Weights of a small mixture-of-experts language model, trained from scratch on English Wikipedia: 96 GELU neurons an expert, 5138 steps.
Below are experts of layer 3 (counted from 0) of a mixture-of-experts language model. Rows are named router (the router's row for the expert), up (a neuron's input weights, with its number), down (a neuron's output weights, with its number) and show model dimensions 0-127. Each number is 128 + 24 x the weight over its row's rms, rounded and kept within 0 to 255. Numbers have three digits each.
After each expert's rows: "comes after" lists some tokens at least twice as common just before its tokens as in all text; "raises" lists some tokens whose logits its average output raises strongly, later layers aside. This comes from a sample of Wikipedia text that the model never trained on. Tokens count by the router's weight.

# expert 29
router:136132141126119122081140154135101168170092155166085132129088163121103138147111164094129120128139139108114122072107147141138156155119150115127104132130116173166142105136097190095131121138136089157138113140118150104117109104134139145152117137098122132142113144113145133113176151118096152112102138113088101116148099127172154150164139130105181127068105103130121163127130164110099151106110
up0:084122183145132115134070121138102154111086115122136110140144180116113145118148153151109089127085137153141118103138122165137123110156131128118104109076095114137145113167133168132136103071110100110128096151113127135123131098159121168181143158119151158104149138158148144105143100116153129104141141169137137149158133109155135098144148156148123105113144110135159116124123082107145157175098
down0:146132120132134115163146143138108092115151161145128130132138136120115132134158170138159124127146183123082170106118136117147164145107089163119165111156138106145140147128130097127121141169120146137117142037076152121120124131117134129100130119161121137132090086120059094125126117093200141150104124096133105147131140123133100139136102111090146136146116110121160116136111115139094157108109
up1:128084115068116135137152111129145124139149149133126103124155110147137125125105106153128143172150096097114150168133139123080164123143156121101135119064094134125119131154088130098145157104133133120096172147086128155175134161148131129134127121105103138144146169169154131180124122186178097128119107087112141107124122116102138115115093074140139156130139131159119117095133113156109121143113
down1:144136100111149105098123165145167087104150120115130114172129128110167100127140106134138110142111100136143113152143146150114130153085230137114150109113096099147133148076080109138138122095128122101098135094106120142127138104138139164147147140128129153124135092158140082144119137118121108105143144152124157128131139060103116160141130106090153133131136143154145110152120146178128146096148
up2:119150138124111130114103100146114174131083094150137109090132112131172110127101134177174127118165134147120110141131109163150126114125064147104114151133112155154085128170108082136121121131163166152093110131116167151137106144131113101122140178107121086132115160108146091122151169090115115139133123171127174147111157168123129113163118121141137129108118102173122147119101099127112143137157
down2:149108108122149166106133104076178081145124154110126141109100125123102145139164140148116119134144095141150127089093113109086157135055113140172092143131135153155132141104143118152132115180136119113154115179146120127120143116093114158130146168101121149121156132111106169119150138149140173123101126134128109120147153136145112084119161111112142121103135111143099102157148151124110126059120
up3:083123134071139112139150171146145124136171104091147118116152147143078177127133128096119098175133110096112087154126134135089147145141119120092134130076103133110141149140154161138105148118155135146117136133145122151151163145142107084140103144108119084124131124087138165092120150156125146113094167075122098138152118103118119080145140135146128114165133091127140118100108108156139171135129
down3:130148102160151129091148177118111154087164127145160123153131151062160125106092077176149154158148102090111100127177117143134136116167149119124139103120074106141117137134120130108125108166123114114121132102132104176162127082092139134088121120136129152152101155121138120116135128123137118117115113128126135169141167097135120144113105077118140128144160116142111105139145130177124116156085
up4:157134089122100128144173101129087142131143124136167081109134125155130081112130136120135142087130142136120131180091132134155122076141105124099145122107097116123121112115150167143074175152117131123109112124150201142122156118109110122108126135128126120122132159143170104147108104098155144156102120149126152161149081121163103179136109149102141140106091115121134106095120115117140157074139
down4:127131097105165129104093085130123149127158123143117127081139143107140184121150126148083120132188132131155154084155098108147148177139103089151128171131153155124134126165089111134134146150154138160129091107150083136146128113105107150142143155109133143152138128141109119161152126093100140108132122104104110102129129114116153125140168129153151107137089106074121111143162111074097150145114
comes after: " N", "u", " S", " Z", " K", " Y"
raises: "urs", "’s", "ur", "ized"

# expert 182
router:103139133098145185126134108106140154115130122088130144091128110101074089119146122096120145116161094160145103097127163119132126083132139165120146111160101149157146136140107108155139106134148163120090141154119107111138118107096144088113152161159127185087150127119176133139123088107151164131102170146116086090131153129133104130166143112103136126122142139142141125179131130091144117160148
up0:113158113151169089138165181127121101124108130161109110111164118128158151171116111126108145152175104161117170152137108109140116111108104141132097089147102100090109144135165132092131111154081201145129129100188114085169127152122170137113134118128141145121086149134127122116085124103112138132121125105106128126143134132106159104115109105099117094152115118131099129138163157133143127144111
down0:125114177135146147142136127082117112113150152167080090160120146143143096123144140099124149146143136110100115130125158126128176152131107143147157087129093161152160158079128086094151103083160119128138119096112169133157115143091133120109138108107136140111155099127120112083117163154126167141130050136161112138138132106123137100134144138141130152124148103086110148105098168134140128137103
up1:097152133144143117197127083160097126132120110141158121135105099082136160101098127142130128118079163126136141080117118093161146113170121148138141144087134128113117120156160165077125120097099097144072124097102148094107097129155181149176128128151152138132131135154112150138176109101158157127149138130121119108095111149124133129137098160140121143124131134142138103123146138142164116106096
down1:120075095149130110133114145169128174133140113165145141108140142160103130102134137134138150115147140130078114158146119130129108170076154125163087172133162152143115117113158121131164128143150121155185103130138145135102079136116124121107119130116105123108102120119152126144099111139120106130118136100132119177107109160106091147090099108157167156138108103129150136097133192099111105112076
up2:104091130135177140160157077138136116129082140058139129117132143139147113074167127142135108112132155151094148138119114104149124115153119142169142130111092108123127077169135149136091139114115123131133133082142171095127143069104110086120146098138099132157132130143120139158146119122165116141112144105114160132143129156142155122143090111115136133175139096107126077130136143142171127119167
down2:145160114164124113098116139143143129177110113134137094167140094122129145070126132124111156161093131131127110113157151116147142103138124087114117163106132133095113118078128117119105135122103172110141121173134131137151154146112088123112098197113146140135147135135112123156109124127130129152119132171164167103169169098104131099131128111183153146068142134109105104124163114112096099103150
up3:095165119153106142153123118143111161134076119155135131079106106103126096144099114153158133119119190103092175129151091117114122163148153112103113131090090175188147130106101111104135135129117147118138156155144115149187106147118147149149114115139104138123072131140159100083131127137127096140112105131099124111129127123089159171114134083125130149140116124147106121111135155137146137148099
down3:131145120122154089166079122128102129161144102100145134173132120130127166102129197150100128137152118140119123138124095131149154111076142162153150146113104121164149093124148136119124141103122153147106124129145126145143112093076093140112113134144136117091134128106066173135155097131109160104134136143106098180158093149118115120159109109143145159128119121147137122112169110133065141095136
up4:123142137145177075151144099130109083177135143132174117146122072142142135155172086154135144159144111151126134120075107095154114131169138124147106131111127144118064130140125165099125152112126124082119112114171161119114146160127130147171136121143110120123111123168138095122138115138129129143140142109090131098127128123154131107103063125133131112155111105134138100127170172146143101102119
down4:119137098118079107103125108103163147117110148152094173106105137142145157083126109142140130136094073084080121153126121129108134140146148120133148156113162112175165121121095091147113133123116121173140112164132156128114106117103098151129109142121123147126104139145173124150153125167132148085106133114168158178081123121162102130140125185141151135142110131122171097129142136124112100126090
comes after: " L", "l", " sp", " l", " Gl", " W"
raises: "ography", "odes", "ograph", " indust", "erland"

# expert 68
router:078121135117102146115137143165140124139137146145118142126091145161110122127099103093107131139109125107132091111099164104124133146153135106163108085127107171143128123128121123083146106144133104115145115129076167138121153095142122128168122180112101154119140168136126125124136144088176175114118151132157135095135154113093090091117136147112172089117099131128132104153176158169083151155144
up0:147136174160162138132111134139147155102137121163151084150160101129106099127109108105132118137148090139159087096144122149137118100120096154096140052129100120098119162124105102146134099124152156140122151139133129141134173144131112068127155104106124151084106137108136134132118095093132112110163107126112125104172189113115107139115114128149124136156142112127147098144146117135156137113201
down0:128112074093081100159101100130122096144110139119089159166125093112133125133158123152131126118132140126113144108142089118077154117138137118135153099098131170179126112145158131139132085129139161164142111136127125110124085166107138122100147092113151184176126146149133107135116154164104145129124148089124158114113125167108157078104166148142189116134133140138108140125121097103113129116143
up1:115134106108123126171105163124140148091127103181142145076124099117150142179108094115125159142145127146152127141114098134109129161189101126131112121155115121137143120110156152144101153102165153114138120169139114128159086137118121141117155116098141153129117121086130134081153089099120182144122110170084105127116138095108125096160106123117118153126129091132145149125122080176145162132099
down1:134137172136206127141153095105101127175109114078111127145124141149165138095129132142091153119119111137161132088127158107151103113098129150116108174105131108123134137099116127101167106159130136125141085174119129121100165113145098135153105145131134109109121097114146160172124104185120128132111147165180143091102105116127111145099107142137119123122116151115152124133105125084151123107170
up2:135083111149169126163128113095159103110152150137116144158150167124114123112141084160108146136113146113149138082094137155099094104105143080137168157155102094100141104124152099108161157099091131097080160149135149160160142107140140104142130160104113084103170110153121154123114138130083155142082106143136138117116096124146126156110103113158136103159127123162141128122134137126146152102130
down2:145152140146095087099123126140116156150143086078130096071107099125112054188118149153136145139121111152127130138111136133161090111134144128114118158135161115169160129126121135133139077113117108119125121134156111127129155136105184106111121141136162070158141158100138147145130139115148126111157137111128118176094130145132106125093139112132117150105101135120158099117109149186158116110155
up3:150145105184162140186126108113137105147143106141179112114135158137149149131132152144102103119115126143140151134062123137108098110134125101135087146150130132119142122151170146159113118116142134145109142162108102130120107112098084141118113170144147125097119103125105154109134155113135127140123059149123112121123084074160124082118120149116134157131135150159086110111143158193129154146106
down3:111129161116128112105096125151128115098124145095108110109139091113139123134151185125108107165119089093151111091169166124133095113161120166151119180126108159131124147108075176119109116116112115093126119116154118142147147141154160105156142105136154068135155093134129150139122110114164170127130176116120154121108111124159134137119169118104089135144118136108143146099123148132154075119168
up4:181105128154140107102129120114104133121134149171135120138165090194102115139144140139116116116147156127134143145161134146149136128139140146145164112104144105157081075134138146099130106113130124097172117170110104173107132087081124106095101113135120117145102093171168124140145132119121116151144129128139160139152089102127132151124125152093082148117135148078105126116124127181140122178148
down4:134129132143143119158128115147083133110136150105109116104140122149108116117153137175156118137148123164111117137093143108136136116094087138074110121131168119088149120120149123197103138159111140132109111182170117069138120149143168133138146106111111150107174116101118166101176102134105139135126110105101099144148111173146100111136144145145177107142136141115128120124141106063136098124110
comes after: " d", " y", " p", " sh", " bl", "l"
raises: "ively", "arily", "ón"

# expert 40
router:155132138132095083105104115089132155118163113139174178148119143125137121094144112155118168157130101116149083175146105112139093116112154156130127159133156123104087147097156119171136114108124144109125093111148169088150101138162132157145135082142155103167150116115113111114099117174153110098142126110125116144092128130127151112146117107147140152161152142143104166140129103123170100086141
up0:143121112140134122152122162127169142129125096170112088148126125123128141101125121164140119137142166108155135136070139163155076116103162122132117134155122149108067153141127082139116120148138173107112154168094158133106107170131146158106097144153149085141117121156171110124115120109097119139106122169146097164127103122149128136145167076100115108123130120101100137166131137181136117122104
down0:123154141140157151113130112181167162106098151110137150147141149127120143132118131104111116180153091120110098134186096117130145100125143091087120129155124111108191150119105126154167151104121121109103115134133097114114121120116129090088118167182160126094156103091133131126119096090067111136135128176113161143129141128134155151111135136142126114107123148121107132127079092156150141146148
up1:100143126086155144162126129177139118119137104126159110078104132112091126114128098123098109133131103144099124124148147104132090134125118110140104096108119167146134099168112151132145146112126142064135165134158174130137138117126141073194120150114115147105113127155147136131169133148143139152076140115165109128115110156103173142097115062122139115119112095118130105187110117132117135120135
down1:108131131110173125154196142093124082135110102146159151141144106106134108113122136101131136143135167157130148133129156138148180102114137102144119112088119134132116138093082121127126128157083148147119149128113135136099159086183105100118138142147148170110114127159133161125144082130093146172150082107109136147135121094123114094142125103163116066155117142145143130113093154098137145148118
up2:128140081114127125111126125138154102108111127147145111113068100145117163143134127130103112137135111155072137094136146194135098141137131120092162119128143109093180163152111134124158108115131140119085139127117140141166158122108091150181117164126122118118160101118130117118102078121156146110096134140148136153091126170099127159107162097085098141119097100114126149149160161134104136157149
down2:108184137105139128095097087198140102137117138149099158134123048163107142115098125133153102110148143095171120077126154183123136121129129121161091103148135154102122151157061153118103113154135133120133138177126147154117155144102121107115141165151128131142120144123106122101179143120140122107105116141120126121150088117154114126139135134152139145134149122122093111092125132135122148129155
up3:133113126140147187156112098117148105098139122127114112112130115139119125114135151162131121110128145186121151096164155153083109150126082129120138052163097148148159081152124152110087108100145137118140161187115156129104105128128150084117117131135116136100097108119139130080114116111114142126129172136117105134130118160148134124144151160113154072112096134096096106126143158133148161142137
down3:130133092120161155138180134131151114137125123162108140134094089132099154163071120104089116147104152117138125096122159157112157143121139080132092154141177164138116130114096105144101150130138168115096114161123122144145136136145068144142090119120124135147150137131121127092189123111146127125120111112147111110137082109087128144184163099123154107129113119091106157126112164146139095146123
up4:144096127127126148137151109146105103141113096117124111124141123109111109134127129099137146161121111135132156092122114151136128184190083119094148099125172123137155099137120125066162116108134154087123133141103125135102170118155134136144132132115136134142152130149134077143112111132134189141107136111155154134119142095109091114150156091122154134115100141153134145089229147130143148150120
down4:178098099123175132122105080123115113168135156124075111121146116133140130100148101125173114104139126148158150086127161098139121099158116165141130119125129115129131096111123129163121155126142134136132097169140142162138131122089091146155161127097133090126107125143085075121120122161118189136123139098136144140113077146132130179115135116189094132106175110138112123113146133134118110139101
comes after: " ", "–", "1", "%", "-", "/"
raises: "ther", "chie", "ointed"

# expert 231
router:117104109079117108122106102146136113116136167154116115152117172139108152114141123106148073137148115117119145059157091090119149143167081115153142106100147089124159079155136140149110150158130133139149141113170125151146082146150084129109129095106126109158131111164114168150125125106165122109157129105098124138155117159132147162121116141108097127095120137124114128120159155109104148160167
up0:109122112130159146154102104141181107130119126131166103122177109096100143126136103158120127119142104124116069154173183145156097100105154130112133080123102120101148126127090107109111134142097155113097143151171115134166141168147112134135085118160106098135159145094104144112114115112105094093122155157150099091116116160135127130128149142102155121158102127179142144128135124122153164106138
down0:141137111167112158155093100137125117182113132151146171138137129145113156128096113086107142143102105148111135150121118067131120159153098145132099151139132103117109120161105122181070168116112180145188130153102137114084124133130116149134155105157086155116100128140120148085164120154127135090123144136120126106093119146112114105149130123110125162157142085126093117118155122099104135149131
up1:118124137133134146114102090111108088144140102074160155107139144137128111128162146149151118115157139132161092107136173147067135100132170103119119128067101102109132138109100131131115164103124118127132123142157143068103126145136147112108196131132133085141179140121144131098173127124121153130096122187128081102121134121108125132134144113138108111160114139136100108123103156128128109152174
down1:108147152152178117091128165137151118114143167089103112135150131126129140105117122147143151105110127119147124130159107106187100119102086143089102096177139181152104110117124097124110107144130127107124130090124116097137173091097115119160121177153135181114110157103138116145095139122103113156132156121093137142153149088146143107114108115102150148121121156141117109122119165160155091132086
up2:105116104115140146158141118111133105170115105186135107135134127114153136133140145137118128119125099107103129132105127153145101120096107093101093124101105125128184155150171050121166104132142149119112135105127101195137128138070124139121139163155135112106139113137115104133098150096086121149078140145120136132107131159116093088118155150130142162139083135131135130153146107135172157095145
down2:184107142154167186151135101112102152130146131151128169079139120149129119114108133111145149114099110119129114161142119143098151145107105133123140124144113140133120133103135156140130127141099111132150135137095120181049123152149071160123122135175127140107111084166089126084172114124149081091109130113150140144096121147119118111155110161103121139174139140131089127123137118098128128104130
up3:132122143137093116136171153139177108136135121135125146135126110158107145110155118153132134180135153124094109133107133143136112148120143158190116110173130128117111130139105151071139146097079140102110131160129126093088128145117124099123097141140118099106150141137143152102145117110094125152083163098120099086117127130143081137080147141124113113133077137111107129185154173120131148156077
down3:143134153121149176136094162163112116125116139132132144152136151119103133152136155163113095142078082143113116111137150166137123150145094132126115109096125141140137072161144137140109092131177132129114158184131100099161130093106114166145115087120119152102092120140126113137127147131124165095105136122133122119162105091107112103176135114143155126139147079110086161073130168110124118155129
up4:112106108140157136139141112114088133118128128137099131104117142152096133166093174118113153152087142123071106088065128128106100131128104114134173151145126131166116124155121101139099080117179127127124117150120088138119157161070156148115158113178140138138117137079144147128143112131108155142135136125086088088147124126103123114141124146089191168143107132123154127143121129141132123130131
down4:107141175123152150107117142090151113180134093110164144125162134120149105098136106122131142098155144120160146141116131136150129137109124144118136075132135146086093157098149141090149153126130140127111149159113174133116134160147112117135093158149098124130143082190129132117142118087148098135105114127183163149141114080139172135104124077167114114126110118116090143087118128096099146122111
comes after: "in", " United", "at", " in", " South", "op"
raises: "back", "/a", " inj"

# expert 244
router:141125153114102083111104105094133158116168104140161170157122149134119115090145144145111173143130113099156082170145105091139094119112164157123141161126144122106081137096159123178134122128124127123130091102143146083152095131137127162139126087158154097169159134120117116114099138169127106109151141100125109132095125138125150106131130126142124158165152137122096169137135113131174100085149
up0:073095157135130178142128141155106093137129132108112118110118137131105116120110115124149108133111083146099130076128135146103137144191097146114124072142089139158147102164141142116140159131147131117157153105130113151150157100112120092120169129140128150132085140118133114146126124075124146116114069123132115126123124073129180139139169138115197095131096132110108138140130162124109136135151
down0:126110139156085108141143099103127119113142119132147157077141100168089126139109133103120151107123091113095138131112111107121149161098125071169117178105160149123109089140127120143098135132125146083178119138147133125122121149136174163171149139148117148103119135107130123066168113179099153142114145111102105088121099140128115128167102152111138119141138140166150123135106141100149179134123
up1:117140090137171127152155131121109114107091135138083143126129155130161138137133119131105139165129091139113123117125125103158093146116103153169094121150060174154153083120134098153097097134123146149153175121182107124108173097123124125143142141109088150093102146153136131132165124143128097114099147146109110121107184099147154150135114082134123121110134148091160125107149155095109148128126
down1:119145142130114125113170123151100102124169096086136125107180133160123133117139108157179121104097109153113108145120129118085155114125113093115112103160103136081103142122081117122143130107147146169182146142115143107119152106107081153148168133139121141079152125144153148093136122138151160100135157121159120121122113159076129146150131153127166116106132160094130098084106136130085133135157
up2:097137092127137153148127140127121123165136110133117138119130156162169142139132129110127106163118104087130119136164119162128147159102128123116092113076132179104123091117138145132149138138101059169123158102111164133120149110126092163106154149096115099082141129117144174169177130115156098146120148137113159129122100084143115169088147121133142119061122131137151130123131095107162121131128
down2:088140155131144134071158147149136093116115155143131093124131136104119107168186137109140113110128117096138146108135122161094133155099148151116120109109126160156119159154124122097126146136110128171110116118155122114120143084145132108156155140164114117095088143135114157112135136140127173109152137109113119105113178136157107136139097133115124135100157109124075119106142094065116187133189
up3:107120091124164153107139077136176106144099123158150185123148131116151111135051117140118158155150108112127130141164124122156122124124094125117108114114117151137121163140116118117121124135138131150146148119109097120149138124092102104103111173132108127134128146059170125141086096082135137090128108118110095147141155128108090150150154115087153142137085147123112079124114129164141119147164
down3:130122165101084127111133121186116092145159129159083131151123144146100137132137125121154117113082145158125155118140136119127141152139130146152151129101162112126111155118125096082113121131105108127163125117106154169164141081124142116130139116104136118099153135150108138129064140098161146102140100145122116088140072116121107104153151104189139120107137146126085117115158120156113138102198
up4:127114091128162144108142165091148140088076138121101094100087149128113172139115146116153089143123141155095135145107164124140156152103110161091151125137124138148142097117119118080086165134139148150114147141157166101104118151105121109123099144127136145113109137137077074119147171140096134111119147081123119140122153120102130111152142125086119141130194132172128111112119160152110108137142
down4:160133150128160129125107120107124150131125097121129116111138103164121158096121088162128143110103166130081126102140095124137090137124074152113151125174163108152158102133121145134095100139177152098126103132117132098106148132143145108150156143155130135176109118127160139075127145149144107132098169144068137092119111109106148146110127184149111184108124148107137112126136082120132141090119
comes after: " ", " (", "1", "9", "2", "5"
raises: "anguage", "adu", "ournal", "usic", "adium", "ockey"

# expert 164
router:136157125104135104136109131142076137085155150158110092129144122132114119137132126117115142104137129124144144120113130093115152143160113147138175139084173128142115126155098129145123087087147101159155137141091104177072109137090110110149113106140102190120147134139157120144162121087163147141130113112125136134147127110127116116150088124104105147115139152086175110164069106137091113132171
up0:098127158172124150138103107099165160154130146135140133128172125149134119138094117121144130130184136094074122138131165149076120125114118122115114127158137114111104130168164155163142135149165171131128122112101080141156161064105129075103098137152150144114119125096113069139132156122127086109157130124162165125100128125182140131104134110143129119110147133119095158128113134132122134154139
down0:143090138138138109109093137136117126106105117095114186131183150133147126099194143132126098086098156159125093145129137173122149115152123135110143127135138127119134132102114094081153116116179100131118116152130165144119131136125174132152131110143101094099146084151165142139138142145112126144100118136154128122117100141130100151136114119102144110191133122146113078085168099075149124120135
up1:124151135117128136175109075126126143118096125094149140124134166177165149094083135136116102100163146134147112102099161140135106131144118153101137122117129116097097135106144083108107103148140092164133120112124117152141157167079168135169101100072156121147130108106146145121131127099136129167171095129091141175117100111173166146122126133137157145103095124134143137125107127157100125151116
down1:137102107083121106116141159142134130148074154134076143118114137173108129087134116103135124142168123127111153097130095113125136129084152114152092153143154121150133120130092143134101116157137122093115099122136145103153086150125146139123134096142116157152127114121110151097107143176155178151121178127114124097093115141175086111137162145138160079135111160142165144129154141119107147132071
up2:148136126088142135104129176148104151151151112166128114153110093151156170140108122121120157085078131121179113131137161104112113130147110130143100090135123125142156162112126161113134127176116116099068115155153132129119130159113183149146106135146109121137151139075153128068117126097125134089138131089124164079080137113115137105100123123140159101120111120124130143161152151132102147121117
down2:089083124138124130133137099138116127131099122127154116096096131127094155143085126144114170113161131142155154068111134108147127109146078126149126135137126109142167146172141139103120133138111129149145147107088114070136141099151091161123182143132117158138124168181142131138121121097129129162107125117098113190169135158122161106129091097121112142095138121119073137119142102122140146124165
up3:113127122085124137166178112127163132084148134107143146133139191160153132145129112100181102132118130140107129146122094142127110117112110120099139127141136107119083120148153111169074131118125128125165154130139111147117123144169100085100098144087099112095147152149145179160143121110133132153141135149107139117141136147166109156106126066130126168151098090123085079115137137131120131125155
down3:140153133093114167158137136122148104138145136117133112132139115108160130125136165141098143156154113086100132112186127117113183140102151149122114157122142121143141110093102132093137134149114148107141160110152121164129111146133157103151108068116093127135111161120115115088133154149103126119103148145132161135067051111135110152127117159164136109099143149154137178124133092088128151089135
up4:100144157149186121120129106138170141095144153094113089100136096107154072123098104164176136151128141097126111128142146126081134127193138130147114104143101155120165137135092160129117098091133136141108147169123116158107134132111123103148161118172152101129080108146124157122126128119104113097140175139098109079152166130121144114140150130127127177121164121116135096129144116135145139126123
down4:124150137173099158161119137173123092157151130125144123128114153144118123060125132218115114123127139147164110153128152108133109127160094118076154086109150126127119097146155112101115149109124165126163125133124149115072097117158063120127116105136117127102119152119169150111107117151145124128114110114150127142140111102125132152158098156125138169151076102142130105121140122116114145114143
comes after: " sh", "as", "sh", " Sh", "an", "ill"
raises: ")", "),", ").", ")\n", ");", "):"

# expert 123
router:092106148093124146124112090136107136106104152157144134155174130079119092149128106120145148107136140149111118072141144142128142127148125118128154094125124157155146111166091154141138134106120110133163154106116105161077099123093112098106168124152109153127115106168159176141192137123184123107126118127113135119133090095118098173133139085149085163096134136147123134131125135120121138154156
up1:106078144130164118121128080110156115110095102133111174129129132110150122127169128101122114146144098117120186116133099147097130106100111169128138135131091159122091123118120173127126131109123167115117156128170196113099143121144157136137133151122095106136147135135083117122137110124128112128138112137080098089138118122116131161108097088075116106146152119185100133173126133138144157086112
down1:148132175109080142124116143143131122136156149133097091140165118147142091128120131124107107109105109196121135100140159126110126118135144151129120129137136087106154128102143133111090159130157146147135098103103141144102140083135127116131141161139109166134126128115130070116124108100156150109164161137140154114138154164100142086111107092160128095111131060175150137145170110115079107160133
up2:146101115070131116141153130143134119121156100105139146147133167153126133155169170128110110100129106166126118101123126076109106105141110117126111115123126109158115189145135134182146093179084128178072114151142117149116097071156121155112113139145112099127152129129147109082169099136119126135149120159120155126109113137113121133150149150140127131117103129089150108127184101145157131115137
down2:100156133119113129122132138081144130152166119140139170140104108133113154124118133105074149135132141141163144125172106161112146135130127123135187142100162133094123126111092074114095142137100160140147126115132149113143110141115160113112072089157105144109142130155126158086088147138118121104077153140124179129119164162131127156088134149118103116135169130120150112085125134084145118168101
up3:128122099118129184132115102141126108166118097134119112143184106103125124125112138140142144155133118123097161102148106121113134150141153143054110173120117146112190130104118104124098138162124130133119121121177161134097126163166124124107131110136175152118133138079136094168099114088104148102112148100144134102094105108116111115103157094168122134165136108117104130122110147172111159158146
down3:161110107090123101089086128125121149137138154126138094119111129112142090168101151133114132165125140162155141134151109145097132134100143151131142137116162137083134115162063114080121124129156107162158144114071093117132151119109172126115136133139129169177098092156125153106119170146164119094121118116101106146131108167152111135081127140137129126113126146166152125115144140106179104109102
up4:101167147158096136151089154147110119129108098156125145149158143127116140124148125134131130167127090137107155104116118081104140116111108085122110169120113082096095169086156125152128123145151087089165130123124161146148124149157130166132122118084123128079153101080124140135121176109128118132151108142102155082124159117116131123124155076121118113121135130174095142152125141159126145139081
down4:118121074104150127091142134118141120126143136124146147124139114127120093166150134147128094117095137147152180150088123102085128108112146145144131107139144185096144161137108110117126181107131140105132096112125067099126133123122126172112123137141099159161175155141093185126144082127110148106130151157130095125116085190146142115136135099137125096097138140108122115151115162116117114115162
up5:160114150138103097129141109106159105194094118087145157126112089136124132093133172117148091157163152146113162087110114163120111171131130163113128127142106083148084129146178146099119175119106109138136107093110136148141145150130121123137136142145157123064169132167117114123105133126132124112134147076188137128114123135131115127118131166130133140104147178112127097118133128144110151127147
down5:154130116140126101130126119108125150129132153089108122106126100140158134134124145114164123076151147143148177167116093158128135107135146116106077104154145111143198131166081115105139139133133159087144128121180101127143120104099126131177098116166127128144098122120134107188114169166142129171119155104077116102143107126063135122128131129146140141113126092141139121115109103115140120121102
comes after: "or", "ri", "an", "ar", "ur", "ul"
raises: "/a", " than", " species"

# expert 179
router:132147143122106091097099111092133162108173122121174156145125137125100138087134132166119169135126092130161075162139110096122092136114163168124149154119142127100099147114163125176117135144138119144136094121131145088146096127139142159146135085162155113164176127132103124110096113164148094128167164123092121120098122145112141101128131098150133163151152132126088155123128133111153102092150
up0:136128120169167155103155136135123133137085122136084154088079144138139159144122120111119119148137135113132127106169131150120156146127121083109126114116131137115181127150112150080125139157127127167108117129138131138111157086121126113135169194101160132117102163088090121102146084098167140148124120131156131129152141147147131157102146118071143099105091116159162129115087157105127107166125
down0:120123098095142150137098109143148121086151110198152126151097116120090133138076096101109105123172137100164112087094161102094172108116166090117119151116134087130133132128115131129141166135131129113164145116127132136070177110139112116129117129104144138147143128105121119127147150101138139169130110097126092186138147145156097125116165165124120155156147119145105134141137110122113182120127
up1:102123175131139148138129124138133093088084132097111115085103143199109128126110116127159088117120099135125110118151147123119108122134173075146119133131082129098143133123091153110119159130114141149171144130125102126152149104114103123154083180186140147105112126150112123158136107126138141133143167129094069111147091106145117161147159145123132127113144135108081119092109154122108140160129
down1:117135098092105095168122159078109114171155151093161148178165095099124147114072098111098139128120157145123129099168155123152127127151168143110169124113118132125129150155151119088156103138121096112125199163126170116104128159129094131143142117135105113144154152103137148142142164108088105111134103104113113125081157121107160094141142152127120132120103126112157125146120127133130111113126
up2:133129112114106145094156182127114142135097105137130122103134104135123135147109134102114136114134172129171111121149127136094146123150097111119080112134179124143148139153125151150137157157144120130152120156108165150108113118123099112117135131136115159089163145091188124110157099105123129095081131087125127122131132139090132112158163138143132082106153116132178089156068082080145123158148
down2:093128106138157153142123108120101154154116136134136137111156122122133171097111136082130093105117171154165101151125157130121113097109129160111061103139099111109114140145125098136169137145144143110113112178119144129076118104204112126120110134118140146111117142132131168116158155113131092138097147144148090141082129140143127122127170101126122141136179151136138068138109112130131168101104
up3:094138127146118125123168169128136107121115161098113137112084135125068135155090149125078125141123121110114145119097137119086093091170170140121099117146128170134125186139115137128121127148106132142140119142164067129139138164150144151089139150146127125099082112119141118144172156130138138113116152117101128101122089112179122120139161126153114155104158111081129125075110161126098132142134
down3:120069131120141121161140127141150144160137132085133103178153159121109138114092133111083108157130117148083123090105164082127171103124143142123171134142118122158121093126117108094116108129061119110133137111116119131121132153095137109156110125163091127140135132141137156151132161111069150135132165107144127116120165115146154108144147110084134126118113175143135199128167130130116107133142
up4:138110078149114176152123119160155144149136141139104136114103135113145124140122108110170099126145143116085113097104141125151126132113096114112121098173097167154192117141103112110110131127131131097134154116156148140158136111131111134137101156122143174144176132052128114133125120107136151159154130127147118146163143092117137118101123119070163048102152127137124109128135138112103139157154
down4:166125110093101103131116090115161094098124123109126112161141091107155174153085138131137122134147125107147113099123123113139161118175166101133156124167131118145093109171138134145136173130122098086142134102139132105161133104100122130138136150113105162128132132103116112125099155122110105121109109098169108157112169116115174150084140134132153186149135090126067119119150130102114169131157
comes after: "1", ",", "0", "4", "5", "2"
raises: "iness", "shire", "ered", "ership", "erman", "ice"